Weights of a small mixture-of-experts language model, trained from scratch on English Wikipedia.
Experts: 128 experts in each of 9 layers, 4 picks a token, a shared expert of 128 neurons.
Below are experts of layer 4 (counted from 0) of a mixture-of-experts language model. Rows are named router (the router's row for the expert), gate (a neuron's input weights, with its number), up (a neuron's input weights, with its number) and show model dimensions 0-223. Each number is 128 + 32 x the weight over its row's rms, rounded and kept within 0 to 255. Numbers have three digits each.
Before each expert's rows: "gets" lists some tokens that make up at least twice as much of what it gets as of all text. This comes from a sample of Wikipedia text that the model never trained on. Tokens count by the router's weight.

# expert 56
gets: "| ", "; ", "—; ", "/ ", "0 ", "%; "
router:101119119133163122159115112111127113112175158132135141161158131142150092145149146146122133118120220146108113129098110098135091110172162107066085154183116138217116150135095061106129125114109148162135125127120189114188124127122104146169146093063150131146109094137143098142091110137091186165150126186137156130077100057116187148124135120102070139092120111076196160133079122134085187054106107169167120171112117112140139176186171132106128179113144131068158128157096129083158101140103103149134090140086075168162157180142165144095147091117109117146160137091181094175133129140159182118182116117129079218131133108093138079142188177129119097103137234136144131135130117143095104152134
gate0:118159121140028163130169121157116118096125174126134130077148139179155123099119105137108155102171112143123137079104183099187140136141151161134052043166089127140157084127118116097132163136136105131155093106113093076043130137140138142091147135104089113141175170131187127069171141089095160168172140144104123136088122113149067125076108107115123196105081084137073110143130136152138205102161155144115119072146094166079187164155121110132139037198154127111132106131120119121185113129093092124088112143115109120162152121161126063073105099144145098128143159146146093189131048149117137124122128151140146155109093171113114144118079111099143071142091146081163142090130131147111118071069
up0:114127129136213086143097101115176087119055154094123136069102103141120104131120131115155083110112153175127143146148121125099128092081095104139148160107123096130100186165148123144140128107134119120141163117079117174189094096115104067047154127055116130120116126122107166162072094128108095122052111089104088174133103155050131155160162158165101152169142191106184110137139135076096128090090109117130152139145125089169122126088088162170141185161136122102125142134099165177117072103081160139103175132178118116114096103146186062098105078130101121118070138160123164129158134128151089104132098143122123083100118094147081153133187134190079133144223111143139153118167100125094194156174
gate1:088078129160215095115074198118107168109106096172089097199116121145124096116158142127110090082101169118100164151153133163104101092139148127129102103095102071092161097061166158163144125177109086112149159108154151187108139117100133079127169188154112104157059155201166122145117107181091126110092158089095122147166076146144138137095156155139116092130137123074097133137072088143126106091088133137112126136157129128128137180134149119113088180141133127134130152143143201147111114164133071088114143134152179146123144167144116099079163115131127214151121114087120138113135128090095121173097106141193127111111139173122102125099185051144092094129116157137084100192067051144160111146172
up1:105119128165203120095089143108132212091124110158069100164104134158099120133186140150097085091108197087079174175142167130126113075134162107154084132081090094063160085065134114162111125173141117118108148117131179154125136102119149122099162171120076070156094132212170131104123121172086127101063149112114137131177115132106113130115202180119147064147156117067091137135096091158130131060075121143118120125143127134107106154137143094110108168098166124146131131148164177140137135143108068069176154122146172135120158143155088152107136149107118190154170109116087137164137105111125132147147110127193129112092147173114099126087125038138091142150172140136103117173082065143143133189139
gate2:093116135084099129130085128155087097179198090049158169137082160135136112112074108159126136094126059197137103086201162171181141083127135150140099145154099084162127142135123124137101066204093126116099141061146132161071131113125120149116112178148127148056153134110185083100145198118090103171142101091108140147083142113063122169113131114133109190114108136135119145153135165106214098138050150174080178151184120135156172096077179153108113100147146111092177108116126173161117141159133102137149137150101148110124152127102119100103140132140164140136118155123113108160179121156134077107128090162124169138125115082162101117113095075166129117170178137108134094129054088106171113125103
up2:141104095184152106185160184108178146076087162120109183096113124121119105155126130122152145172149199100108168162141179080099155116127109113104114143105141132097150091117154164131114167127139133143154140191092101124111137102146138093094101119094140134138184172105087137101089150085191147111137166117130167097204170143133173104079149182124129066160171130143089133134126149080086107111202140099099186095059118129153106095131085111171173112171150166154086128161073108064166125115163170130097118147179092111186108110179114130129155092075134136113104098106104079045062152081098152164157170142120103122118168123184150112084123147080081124150134107108155134141181167135096128103095
gate3:147076105121099106092183166142123152123151180111104167140115135205089135151086167148128122158154123158140169130161115098161113127090205126159114129189131111157086105112185149130136121074134116094071118094141090131148142168167117064147114137136113181054144129096080138120134141098184137154136128136083091157168154109178144186140114133107141135087134118106199169150104175097103053140160152104175095143140172163160104106160175125098070109175028123114163038091144112121133124093153122149127141132159102134146143116029075142088121119159164084148145169159161097095129161061161115125173092135146179148112126133116151132173088171125125120148173139164115165130157126126147157155168
up3:122091132105106208111154090107151094136101148185117153190166139085137139105105107112151136171092128118061143112138160154158112135125182153106095175116109141065126101041089125115154107188187101116142154136156139141091124060161162153107111182128142169153132142108136132138131110101131157162127112180133110092161140103076145100109112176139165126145127085127169071113087093162108141120081198117114127164114175073115120126177143143055179110166108117112068176138119073193089071166139101107113122100061154073090156165127130121111155085105129155131174095105099144119077168132096161145187109125131122166125107129168132148136203113158131059087087069083122146076142119145124100136090
gate4:099063153060139135118121130171084144120092118144074125176156156186152115141072133105136100099122140100115119168130157192165154166126167130124116139068150109179157155134097151165164132132158114145105147131205123187112166116062193101153114178170117142209100181137116101140162168112158104053130173135086121129102124129172171169095122112142124182093103137127126113127128134131092062151108091123122158115133205057124092115122132129121114135083077095130134130201166091199095112163177088180141078127113101122119096172165088112162139137149107157141123141164051121099083164117105085125143136123122139156087161145125136147151170143137103138124156114091060143114065172100124133099062
up4:169100090159143127153143169121122142088159151114101121094118143109179146117165146211088142144146108177081135108127111077103184122087055120098089179125141124088113120076175094123100122105115090090080164080123098127159122135172089116174180139048138129118125114126120116100041158117118097144182088090114112132152128131118077139179144130119189107116136117100128138183158168131142185115167099124122143141171143145131119091113088159117152149176137133077115177084130081085137089128076116086142209166174129140169126123159099112128136118154158172184123119174181122129149107114129086151161085122132137196103110110107152130108053145170156068065131108146147075143197068138085156151167
gate5:091131165096124133059100167139162078145131160147156143119131119125164115173169095117164154083096177169143094123065115115141082145164055085089082145146173072151164053124083097108101157169210138104156107136162120147116113127124111088144164155112114102133187159088108132095107143118060170134139110151158120137187126095146138173148150114076122146114128082150145170196059150159100140087133154103094090134116101170094096171113194116148127095090124110167117138112132112182134113082079107114156108176089094152175148106100119122094111117148104123138179126132101173121120106136182128092094100100093146108125119117098170149131034208160070178155104174137163121113115097096095148111081
up5:177157106136133140148153126162104159102096116095128112062139158166136193094115153102157146177108106108160171093172160092076175152122128187147154125126096143122092225126197162119225091140084145096120060100071111122112130146141101146091142140115162135099128135153121106099188091086200169148155135099094173123113144133131126148127138125152150079140128145114088093132197119126125117117126148120138173105107114089146158093162129117128099154140125180129149083094170131117120108169159172137190164131085151117133108127196179130214128098084141089168138142138165128143120128106132148120101105171192100161147213134168070140109135120137177135081166089113079197145151143141181113154078
gate6:109222108143128174099144110126121122074035108121124149115100121108144121151078153152111148118073146170173143082129140124077089145148125126091109138096104161134163052144167091111158114083126122137089143147139134129094157105131133102127141097108122122078021096135082151146121099088120114152128103127171191135184092080125121099044116146149099043168177139122100155151160127113163099134118061139167139149128104158123148146161097071127141118158108179134126181072112134135124076114126106071118113082107143121176139132184162147105127068174147095128138072149174160170164133066121109124135135160087060100113151140050155105162120108105109146104144144102143111125095154194173120158084
up6:170082116136138098138101146096121111107176121149083086145120163178158135068142096122125121141182084083104135179095137159127107096128180125104126136114152117119089162091092158139111180168138132089125112152181162158115149211129110117164125213127166163115217138170168114135149169135115136148162155136135073150141143172115126101167105122175145203102082126125112131085190187153063122130139170104132078152102168148128113117081164144092107084081085063150195112145194121081152153167172160122132140125125151143116124117117077139181104170096140237150079176136128166084118164151179130117096104108165181129100143117172133110085120116112141147083120100126099107102158147087125154128140
gate7:129180154158142152128157116096127136097110119111115139126112118057155087143083150129135116127168167106122188165093167162154191182137157065151119152151082147096156092122127123144093159103131081166126201158041133146089140130147125147207154159125138137127059105138112129124106134177159109087158053160144131132128111087113108134071150118098123086151126150104157144168125174122097153141104125073096122104159171098125115179135096109123172153151138156105094137140123115068135151106094088110119079098183091086123118182087132115082180126111152094107085149188126098084143084142151175145132111102168100110105113213052181149149110116110151110104078126126113023102154157189128161130175
up7:154135150148124136134139128080173143161105168121113092150145117059140102124097136169125162117168151089120161110122116163116143213145133119113215120131115146141145080134135157146081143109169133165159157139072134153116150094174108136161186143082174121159156083133122115097123106148135114116157072116174137124057088075095149143119158074106119112140083138139171107173122145085138165073093070153073129100216140127105081183080087118115137165159134119155028095119108158059142173175094095111143143132157123083125093162101138098083146185119137113075169138140109069116153158096154141157174140102150133086130133184103177131107090101115120101158127134094126036153139135183171154127160
gate8:170155152118082099133182131077128078162173171145090117209124114119143131117105055168132090178096116104121088102147142138170123097153171158163105145153069117135151165148089128125091189168158089145107176180134154224098185093119092178138111135163122098153144171145133160167214155108166141115139131133070106095107112108090102120165151175142178143114145052120123118079107132148105126114137165112160117116144107134130108114127155110104085117123140152102116134172161023120070128153150173152080158101133140158118134128127131166129144128078167092065047095096118098162124100082175148146104150109113163088131118104089142106157093100123107103173124118048104144085113137160147148175115
up8:071149144142110107132076132109117116171125208138109122152148174160053121114179070108122144131109147081104167128115157148096117049106123134093098122112077136167095110093066170130043159161165107135123156144136160118159091169157118157112119122126122147091140122204166202157103173160154155105126186135130110147150091049111133085102124122180165131105095112100142080164056118164111129145163108182131100161182135076119130130104162126097108171125151138120185130178126125110110158144151157123106110122110182071121096124114149124138064106117142119113171175066165090163089114222145052140100143129139081131159140124093088131090098131148135105143110127068115099136180143122142160132070
gate9:069121134118141162125118121096092145097133109161135092086141135101133123180081104142179110075113166123123136162124059103137133119103194109127059104088121095118119120125158104166122144097095096138181097121112180127099111134072112115130129055148163166103136186130163100129091129141086151130145188149063143056057157126155136116105083148105106159033079126069118115145145132089091179098126127117182118125116101143096130174149186142141166168050149124131146117109128153112119122111123151105152134157113169156092024213179158145139140123039093149141130121172114103112123169096097173093143131127140092149121113077148081178115162134119113148085065125100162144137116129141088081157106
up9:157141139134136121094120148108108147094161158146184190148125169176184116100106140099069155108157051135135113204109101142120115068098154107165124176123120140178136127151118196083118125120093055160078157124166074131139145144125126131056105202065127148149140161104086158182131148168133130125168094114169102129127179095178157132155121122079130222113095097160112126104129141117181121122134113092122112177172137141110119108146170124166081104081047151109145156118098133147146167135127144114091168136157134131107149017090122126137166087167067128141117137072116117144150147106140140154059121092101164160182148119101117124091134153102168151102142124135075175104083165075130142118144
gate10:099092149182195165160103162091086121121138130103120108176135098120161133146150140117145181093119145112065198173147070100158172089134065109121097140142114139108164111170122124098107125159109120139127101074183113116133065067100109185111126078130127139142128110082111114079110143146161155143088224115098134120119081153173107164134099185157111171137139087118163068131141128105144185087065112197144116124118101102133123182137133131108096119120156167120106090147140127110146172068065115174123123117158177126133110102142065133143161106141115051194115095131108176122101088171130178080179127137119111134154121127130070125128151118135167155115129172178121117227083088106165169137142
up10:135115112110187168104136184084083134108109122158123150213118104097149196148080122111164152138154110139106097124163072126085152121097095111122037149090134108122185062138042069094141113179126142119120160097133099035133091086067118127123129126192144137110112067108075103115099139097124100150095169149133150113136118175129088098138069181110124169082162144086169103108132149149105134167088135132144120128064167108103132171158162164113142116106113181147106169113051179132130162151124117131131089079147151137114126154106140119168185093174162157146087130169084167094082114176136119087143140145054152121139099146091109131166140132118130140109058151165120161154083151116110124119122
gate11:067088069169154129071083101091139145122127161092118171117205054137108107141133061148060170176096128113117140145082125158131128153124136135085151156123106102128163138099116169105114127116124143063148145116091146086179110108104124159135123117136119184151131133100128167157108113107088141199109152099120095048201088123112137114118111132133111222123132114150109180169114101104140163138131103174126102114122131142129108144113158168146203080125154095119169132147159147140160115175130160159047133147090135152157115149147137131116120149092171189115139163085047092145109142194167140125136122133068062159124171135126126066093127112063119117138115194142136136106113118200113097055155
up11:168145199084106147165169137139115092123131091167140110132081206104123196118120174119186084101162094175156080104148150116112099119135172128145102113121132133122085132112121083162117108122120105149097100162157095132115180134153123083133151148111158073089137149148134076108150142149149136044183084169119143183110162105142112131097117119112127074156090160136115072082157168183098064099132143103134129154093148128168126126128113081095078172140130154145106142121077129134061127067108121085201118066137101047070141118123142109160179123148105082126130118196192161086127111091095086103163149133176172097136092116129183126128106130185095121088151085131079127108155140100135165191131
gate12:076179148182148164132111156088148097146045136077134113105162122090123133140108126115141144155173114153146150108126116159119129148057145186096104109123143120178129174157146133077114142148089139117118115075107137144108040075122071151098055127152153098085168136103098118065103126080139180092127193090086149152126072093113206125094141161124094164143102115099104090175132103052154126073104144110139125164075098169124092142160114175151154113094117130112118124143103101139113080114128102136116176187205103114131124087118101124111151151061046082093089085069175110080130101135109148109165104143140147063115133160137110171122171137176138108066172139139115133103124120140139136108145
up12:150168070133148113130108079154095075075157142164162089160102158134144178095119179140170149134149186128146072117147141145107124112111146120137135071085152105121153079168107099171124149112101107102127148122138083197111190157133126067152185166119159118117145125106126073163074109146101075126167071128176196081143173146104100133134089129105103147110144109187098128114133102165080066131168145070121182153072137124130123176119159129090133154162129134157129157161088143094090190089081072099138144129110157084144156118124170039173154151142134134160125176187092188115175150104156169139067114120120081110084112135101159129065144110156149129117125129176126107072132152109133085129080
gate13:099128168138176191146136146076137055044129108150152168049126138132159144135143109145187139142110166135164165132129139100104096085073152177095131139149138165078074143154191138074160115188075106114114164134116116124157179082137106109078126171118154114079191173145113077149131165150100139136185159158133098122145100125090111099058113084085148122100089121150111150122095145088163145132129155105085192175100094119167132151118184113110172157129140136115126113116156144123165103108155108086106184074182139118095152160178168143132101081092059140152115168131152121136135112091103147155118106130152107125182201162143116144136119108123076059158149137092128092094129129147206075131151
up13:088158112138157120097102153168087098142136103155137099154144168192143140089110179035082109153163080156155173103097092101148088123176110127134199134091108092119145095154109116113121173109157130178109140111127096111035087199098121110169100139153103160104111154094124098135121103165107141164121157090132108092143156151152118209170141137133142150098122151175115152144082079082124158149112129190210134114161152110158134099121123085106070064104179100150128127204119154155066163135111055116119091167155160115162085087107162146145124113134124157164121115081115121157081084099125136087111154185139121117164172113075081101129131176124161172085132093170118123174096102079132143134136
gate14:180131183115135131118127163124110140134167097101100070137087123111115113116098136175121215147171112119105089107086133130105145142201142186131148143145118109163133064152098114160106152164068139152101120138164141117119155130103143126176096103131160121153087097108145119112198160089129116185125067117116175130103135145160092120145116088135105044199124051133156130137132136141109092154115152128127076110137124161179115160107103058135106122131120068143114119134104106128160137181136151197125109123161117203129135172128110141099189178159128097050122142113172101148120135165203162162124196083150124083197062073139138119135055123101115145104120094149143075173097106178176124115152
up14:059119087110131110092074059165129105088053104135095131105135103124080131124106150118152064111124079101108131185107155195118152119075125120114072101134103149180098088053090103165132129125143153106129118112119174110083178132111160063140124155177152116096088137142144139123128095147127143162132152136119063151208117134128125145094106151158111084118120174130157116082134101103100080145074150120167077106102144110149126150147076098131156113119147102135181182109124202174103089173118077136158098133117172091143120151114094167142099084137138170190180090159077135149098157110086125090092113206175165091077080156088094134141163150137113160111116108149136081118138167202137105128089
gate15:174159089166145134110180141109103144154091136159118227085136098145169119140128065087113142093162144131167101135151137157118136099105120168147147129098152109154065149221152110137130115102086136153125091149111096107188177160125087146098124180173097093186141171169131155141122068092121129133134108086152066144122144124080086187108145117120103143128086138105088142127135129139159102086134155108081147117119133149144155088138131158193107111085034111083129090113141158089122082124166108089156180185097121121161096098079120131122156071155111148167085075138122203116181118154137153144058156099113136162096192194131130111152135141096100138132142149090127209109132100134139082171102
up15:158094150185133147082111134116111107099157112032143072122098145076120077133165182146145118178111153125133104129135097111147141161105119135127149094180087095064090105137117187130130096109142174105102178108131127156146162102109155186171120166143140115064112139047136103067143146171170128111142127139096172098047111153122155089124112207157150097116141137108161147053124129119138184150114136084119128083161158111139101122105092143118124072169160136117104154156132116119113099178160127140101152092179164169168156159139159040106099177068095122057104150146139054106070165142127159112097117131126088153119135102169145163151082105103171139148161122150088067135175105113094140094133
gate16:106109114116124117105202111092135176108153122110153159081127113122149102097061211131129124129138138056121181180106188105189121159113117170093169112110175099161091132143140136144130074144156137158083143156095158171145162103152074147091134118090163163123173127101160085055152098092145125095153133101138121184118126133108176104122119113196160095150116099149129156120144191092131116087114114125172186083140148106157108146177140195110063096152115068130158083158171150102153119106131104131141114149189106104056140119084107113146125165100112078070138120159144082119163176083173123105203089156171105143126126161155195140115071157155184120106123184068093130149132121115134113131130
up16:190111090174180121140113115165148104125157160101106135141142138148156118119086110132145177134183121207097139124111106162090112100150121135095133155106053169199124135105149105136083137107102145127172160134132107163126132168130077075073154116122109078121175123083119164158096089127087158165084143116117203130135142123116076209101158172168069162090143138155100084134134090128073116077106190159131111154144118101229121125131105084060082109149087118116122179127121121108118133139086169152151157163092166121212158129074112127096156116150110127121140106070117124096085166099075176091178136123163144149101098174109092103101148059089169084129147140130134144174108120120143155155105
gate17:152169159106097126140101100121099122169120161136087112121149191093129108147217111094143147152153101130147131112095104128121144114107076131158081197072146105157148108131103191130123110127137141094101124180138087163084092153099132138119079196193090101144095117122088163162061193114107153159181151158086123121129101058130146158158173157128111167122129113121133144128119144188086104135146109088127087164146090086146104044139079098181100138120105105151162074089143096119153136107170131147116121137084151094143097116063126132091140162090156105129131107156128166174097135168106133185095143117199050125149107073117137150074096128078128193123138037096129140121148126109052148113123
up17:134086193094122117088151095171101100139127126122130106143150144077143117126118105180120085077103159064172162162096070115138120093129105094118132121115193139137146182100112149180118150159130151171139125089075120173118164165175115156162159053195167120148141129095082174121091139094120172104128176116143168131132090063165103180150090123129100134157078129147172099157079195131125156150141087092157073109143115088131120123104073194126111171089076038112175168134135143123089126154091125179161113110158100093146066155122193174113126117111118120100130174195165113063147148168105137150154119094129073073117150110144122052101121137136087122102104134124150108157136086105119127130143
gate18:106121109162082159092153161108082126118176167153186119154099098118100106185134134088100162141165185129128123064103157156122121139162193143149061092137116142163125137120155106146178165091100109118165106143118149096119115148178140144109087078054093148100065180092108108132092147127194110164156139130144100122117150197157077113078135093101123149075136135082093151127144082100098128139135142110117103177112145159099192106152162092105113134176116145058149108202111114085161193068120106146120071116121151181093165107120103139142104116188093102149107146122172110159108086101126161206115074161097114162180113130081102130090146089181131138166121112159111137091118166094115075074146
up18:095150133105157074181087135116206111114113099129124145123148068174146124113100139114137144155121085124157128187140144116061085077133100159131162158141093122125112155100160077125128113151101121107170126177104129111104116130086148121135100144056180118120186131166113109183092146116094169156121114121157146150140137158067179164102137121109120099120077165101103121128177136088087107100134094106130131155162062116208148162111086145183114146073094109092157167063096132132187121144137092105094136139153089049153099109153174152147185088074067095113136124124192121160152116108096149189135150152115153187115146157201150157090102139119166097098154101084176072135203144101102156131164
gate19:177157131100170174106175148147054146174156130118120156133171099124132154125168119092100122096133120177121172121128152071074102135164153098078100119124116132090145118198104201091187116111111159096113131083139115083130103141158082127135137077118149119071134107165114180175143122058113110078111161171179168123140138135208207131106070120130050149070133121086126104089121157149115131122209139103101119107109126116107151133164097154161166164165106127150150129089150123072149145196131129159091095098070114097173072178156158130127151139136100140166192161123153133172101154116152161093118103198117129176146190141148138163152158154104151097108116120159111145136144170123075089157105
up19:129117106152165172093158112134126146165167129148141142079138106093140124111133103117137127118122130173121150072086135109092111159150174092106116113163136141135145105149094161110178099134084156091182099107118081092099114182172047095148098055144153125118145190136125187156126089073088111133065186189128188125140122116132197090148120134178103200105104128105121170115152150158110179103134137108101082119129145103126171113144081132126134094098146070165135137119105087048122137189135101131118145146067121135163073139081166114119124158103113124138220109097150105141152162151148186047178124155117159147133140127193125136133141176054152143137097113105147085129139213097072112144107
gate20:150142125127087054161135107107155165110162090115174102164077084129066110143181089099113117110112125082174095144136162131149145095112100084193216111195129122152157111112098157147134137086108147170110128128120132139084100189125167062113122102131104131102121137145149155106162048140150160144124153160135104154126086157161177061172164093095126053133152113120089124126117124183085115140131128127141132096131123130136133132125184078141130102077145075137194097100165097119131162075139195171125096117131127126118142139087126222115071173129110150127162122083131145116166122123139099116181202129113111177142106168112137139081147191081170168175107180109081186156118142126179101122114
up20:163166152104180128074142129124145133117103096122134098112136184147197162088115154159181174124133115164138161195106061174110118088136214103180132147046046153115116136158115181152142151130122121144117124096157140127114212134090123188108110125124215067157133153104121091187116164098112129135057098073126149114127117107206115183088117129127081143113073111096146121143126057135191123095147152124128091102139086095160102118134120116100079120077121141126109157176130122129086168150125140128172158160103156150120079124149179159194133112075110170149116137151162134135107133125144128115074148055142151135159145133142081142167125122100152097091197139145125148166117136097130169123157
gate21:056128156151100094184133106120163111184099170112125085126144173165097129127116099146147148111205188142124111142177154151143134110120151131112185070150124119133111076125194123088091133129104041112147195118137154137160136104129204150104144155126142112094156115150136124161145130230144149130123093150085060143127131043067146140096127123149163120142082058106173121148095151149119232123119118159135143112098123183160104138141163105115155109172124136113093138114143101133158132160105088178102106136195123119154161101122145109124124080137115151114149118111107139143069156091198129101168103129198134095110158127106157164159142164155124096160212198115151169135164101152148115127093
up21:175086142114146156079125129161130135130084096133117131198087103097125112102173113183086099147076067132110121112042155113155158141118073117090067138134118130138142226118090140191124126173160219128118104113165155080139089176127073136147147103080090133152125102143108176087140155029141144102150127157166157119166122133155110123168115184104132127117164107087162116087136147110130056101141104087144086117176133147127109125120092112118107113096170126170176137158133126163104143166167142137163140054078101133112131134162089202155156126148140151110101169117156154185146136174129121127127115119075140170133135141139189099120104123176152137139122105167075103127173101070087151069171
gate22:116142162076140073069135107110110100156088138127126195230136133124105096181161115114211161144146176092149131119103145110094102116098182067127116187077164098100087125131089120201093147161153123114172140184139099106095113110159067159088070161138174135169175142161112157120130141148129134126118150138169141111134096112100156140203111102077116131157142108140122186123081185161144108074097121097117104182151126106135127126086184129114116123067105126142110102148090060084157135106163134114169123121089081086160137117110123187127146126134063108118128159109118174075145098100128080138173107116137081109185113172124110060077092134169115176123167119109110157158143132080093147118109
up22:126180117161141141196131167101116140132138155107161068042138147144168130087167094087128137098084096056140149145096113099106172101136114168101147098154153139154158125140132197060127101109123098117118138095103165137231132117122151173099135068153114134153159124133117145093137113111138115110123156108116140171068143140138142058088062108146092136081121125151122130176146172065095151128169143137084110154139090163112067109134144167163128153194100141126148112127184141148209094132164159138087147101152162182097109148113143140168068163071123130125103142119141014178089129140106158168060112144128131113092169158172164166139126124100128110106094115074128136072131166142112161127134
gate23:185145131133173104155160107146130145151118162078119107102103143092161118082052142128158156141181127136070159158095159147122159095143118144110123153210040111155109155074158126108091123135137152128160160177152131120139137101153119120161168130114191124195158090157138116069104124119141117126125085144144132181144125143081099123117108124149142087206122105121121087108121178091125163172098169110081159137151152185125158158097071121078102122103065124116132133119092103115130173100192150102151164172202092102122182077048138120088150124156141096129124078108178114140122139138149182118140141083194136129133092178133155148141111126169165132034145148070146073149187119151089164122145
up23:141155121130153127139156137118155146116092118066131045075122134102122147088080195149156138139153068140085138129069153137080136132153145125171111145169104069112111158097163128130143148162127093098173182142159154151141132123147110126155179097105122109154130132143149057043122088100118121109081108157097130219130166151083112082139146114125166119203109104159138124181136099122121133146151157083071115137101133189117176105144061149109149117126113091091103130161060147113106132129134117089158139104219104143109187097098133094100129178096105128089150121137176069168147143087127187060121137057132099087142120129110119146166175143110167150039137123106113088080163144138083095128130
gate24:119108101141101145075155132190149152109097187150120164111172125206176140168121065080143168147165118180137127105118080143123125142102188091077160161074209169128111138178117113129137153118123205119141122112120040115088097137151086147115163178137183104110134140129133137197102145131093176118106179126131088130132157064207115178168141147066082156107137151187132121105092100183169109100156100142107142128131130100140172157136173130161100105112137097178157115097101094130098141165173091086128113188111109125198061106104094111120122089111114144165155109112101193080093104133126129142182136099143149142148141112124106110142165117082108159159134143143211168140111149120140121096132
up24:128114083144113104093177135126179152091132146119118170134167131184145139198075056126139192146187122197113165107141105118118120131089150115040100148062151167149075147146171083086117146152099130106139133122090118078089098131142065181095218185121181142105177113170111140176093152107126110125150162131073077141120160090159141163143119129077124175035145148121099106164111088128172187107176148138121176143144102110143139146142167143138137145108110147143162121096126104114138131158164109092136124203118079099161091131163099162091129082115122148163116176079111163138070130092129111126204093090147125163123113128151108132139160102087143108161123129113191177131122179138106122116146
gate25:125107179076153119119100155130088108229130137108072085144152124164143089090107129238151135072148115107121138108148126134128107083121162123200151165116157109112122143132131147161081133116156094162152131103159157128100162174123092148165097134152140157097188171153156149120139118122088194136093141152081107139088086086141137129140128119182207160093123122138135098138084113126138111105129117155123120170109068114145164158097130109149067144128107071091165114184156139181100056218111102157095163129158076148119067196119130116117156130104076214132175105119136130161112132127127126162089092119118115138132212138152055132184154124121129109138161114125138093154105061147154147135152
up25:114174132107102142123136190141134148143176168125118124137146095109069100126113080171157193032181133150122092149130177075119093129201117094115105139151127159099125092133103126178111150086092101154133150135133155046139145093149104138182139145119085135108203123078162168122089111108125115144142088175164040127115089081119077113128152117124173162082158086102132129165092167107080140162107139078097155185145125084087201115107146059118162111103118109111105105171140113193121126110100109168110134133142096187155129179104144165113156073091130132119131166136140138159117113146139145075133088100071167157136163203083127135090118154159102131152152130146138158138183062175136125119096
gate26:131135113179091108163198146090107125139164108050140134208148101083134139155125105098138155137113217140150050099124102082084177111109108142076136101140132102117112138209113106074118093082134157134104155129125138186146136130096143141144133146123141120060126081093088125162123120120135097178136115143084171175036131136115150139176038133103099148113163148105073146125100184139157189171094120139125143124145027104146123119090113139129137134135208181125117127104100072044086093153140149134077154120145084170105139128133133126104081138099128107125090094105138122118118117150202126147147103120132110156164132124122175101118142027144145147145119163110114111144117124167104136111141
up26:112153117090068128088146163166162144152099160116110152092140121090092146131124090182169143123126096113088120155116172083142103157113167117149140127157117168127100100108158156115165163118116098166124103115088106076122087116154184146109138109097082139182140093111097150158136185121103080106081109192079075108175169148125179104192094099177155105131134169094138073165112156148164163162207128175120080113141104025118166160124143097130142105148135131124131134070109124129165124095170157144132113092140089155126130094123077166051103126133164175128191127144148108120093177107115125082126113098145092104093086141134098238193191110084132137095151140092077137147091103168121141104104
gate27:124087125115154100143068101146124156078153143107124130154154127149146103153099140159114124181048110063089135048146133130127170126111167181086132111138083120165160104128150151161109124154109137084074193105199103136148123148105089135123108204158194093120083070174083078108140158114155127155135152132133149095084133108122119161105151126153115084088092155138127163069151076151107101116093128166135142080122155144146085166089165142019140132142118118150122163128117149115047132128140115109134131147154108107143120151084176167170076139175120197153177172173130093145140149152145141116226188170157121127098118102137124136146145166113196113079145151134111121089134086114093175168113
up27:149114139159173059115100119130140110146098114099090128135127127065125139125218150195095151097090135125132091163133158086155181087136110109129145122124053144177141127194096145124081118081099149172086165130146108119142128156104137170135132150130125068115139117199141109132150180211154083100142120127136147085130105147050150167083094126131127079116087126070094166077159131080162120097102092112135159082136136096123125095138077126100129151081166171142121159160160123131129178093108117129115133170200146103131090105151141197145088094132133161110068141151131137197148113157101127129143180143173160117160083159154200115115183149072174145090165130150150081130173155112073178131148
gate28:069134141096105139121113080159087137151124107121106096094071169147183149180130122151164144152098136106170067103140061159159141128116162143112127097178098141177093105110161138205156155129078204105127132139119145065192140129141096128054149066156128089103092117126174163115149138161121200098105116089106178099122126123155072119113110085140117052132129140199126074086148089098098089097087114179100077053115144205161123164131141126147134141079167115109115094080089120161148142129100130123087157079080117171101148111100134183131113170171116131128151135158137143103183165203158157116125150134183161135159126125148101164167113152112114104124110134129094164118097126187169122115103
up28:155155125125157124075063124112179101146205123144094203121160105131112096105133139146069123080095151113118083115127166063146115165184136109099128120163140108092100149114109116162167115080150126101124126185116157088148133166137141147153139112026120114141161170199131141164075128124135131124140098127170089104158174111124202133146130158198169171070107153097167178121153127137133068090162087123129107182150113101177112172100096113178099146187104130117132123163188208109143136170170104085135146163087163143094083165148111109137094179134083131105150114135091091131093132142053128134111100082110076147089136116146177083068099156148174117139166132104131089136151171125127123134141
gate29:112093134081079087141109135170108104123109133152125139149079151154146079128123172140121097128038106141093162126148057142236121145135183105142166137119082137142117121128128163125136150095158152095112179091173075155106117162133149092104145184129170111138113127121104062153140074165125150098157152130108144099085150119113109154142135120151076153127116144150109162112098058167119100088127084202143157100084145084142138094090142162133051181158146143135069126093146100141161149120100070156147088124160099183139160129124155106143121081166119172164128115107112088156127140125126120204164191111144154198147092081192099166116206141124160097125152078181171143137111075131122185140118
up29:145153176173085133176137083117145167117166162132156124169147164133119131142126088103130181149182148206171093068159125142128107152079102107107133110181142117065160180115136124120155098094123142062141074137090126162102084042164152170106103076110160104142156089082105170125135171131137131116142106132085147122170124052168120177155135144136126125154164113155217092124120107148158161099174123054123128121103116133200075116157114147163196100133123152154173097139123112111103132170106227148076142165136142105171106104155092117108132155090119086073065103120106182086128163197123104084089125132110124121159140080087114117114146149151114119107161154124145098122134189158116125128140
gate30:082143068102101133108135107132183115140060110175111150087156114095047113091106189128143147153138095160158139117111177122074116150080152100103094131200096072174135140110119075142157149123156096146135131116115143145095127112113154093151132086100101126081090146118072134081113104065130155179092140147125170205196170115101152096102096137146161099132157142085138157133150108146075128128128103146134140099109152157177171125143066098174125128159139115117129131136053163121159110101093085108173070114150073102149159078140143050131128081066142149109157069122164113151133094094075106073135119146097090131128110130078178153128099177116119187092132172146161080144176130107095110156066
up30:088172069134114074118160150110176094124098180132110150100158109109073116095073137120084165131154121178118116097134234132153146134114128067058128150158077142146162143117134119146168148092123092129122120108097101130107102094133118131170140160137103089118102175136069172093087163130153140144105133208159118201213150166064115112078124130172128139123144168120108154104173090110121169143165106129098134123140165121126188145128077104112135109223054130110153110147123162086177101068131079106154114101150105121149144096087141120106094088094189138158167109088172159146118038114113120082124114117070086130064115156092165111125145143138167114123161167143138126107113139143114095126107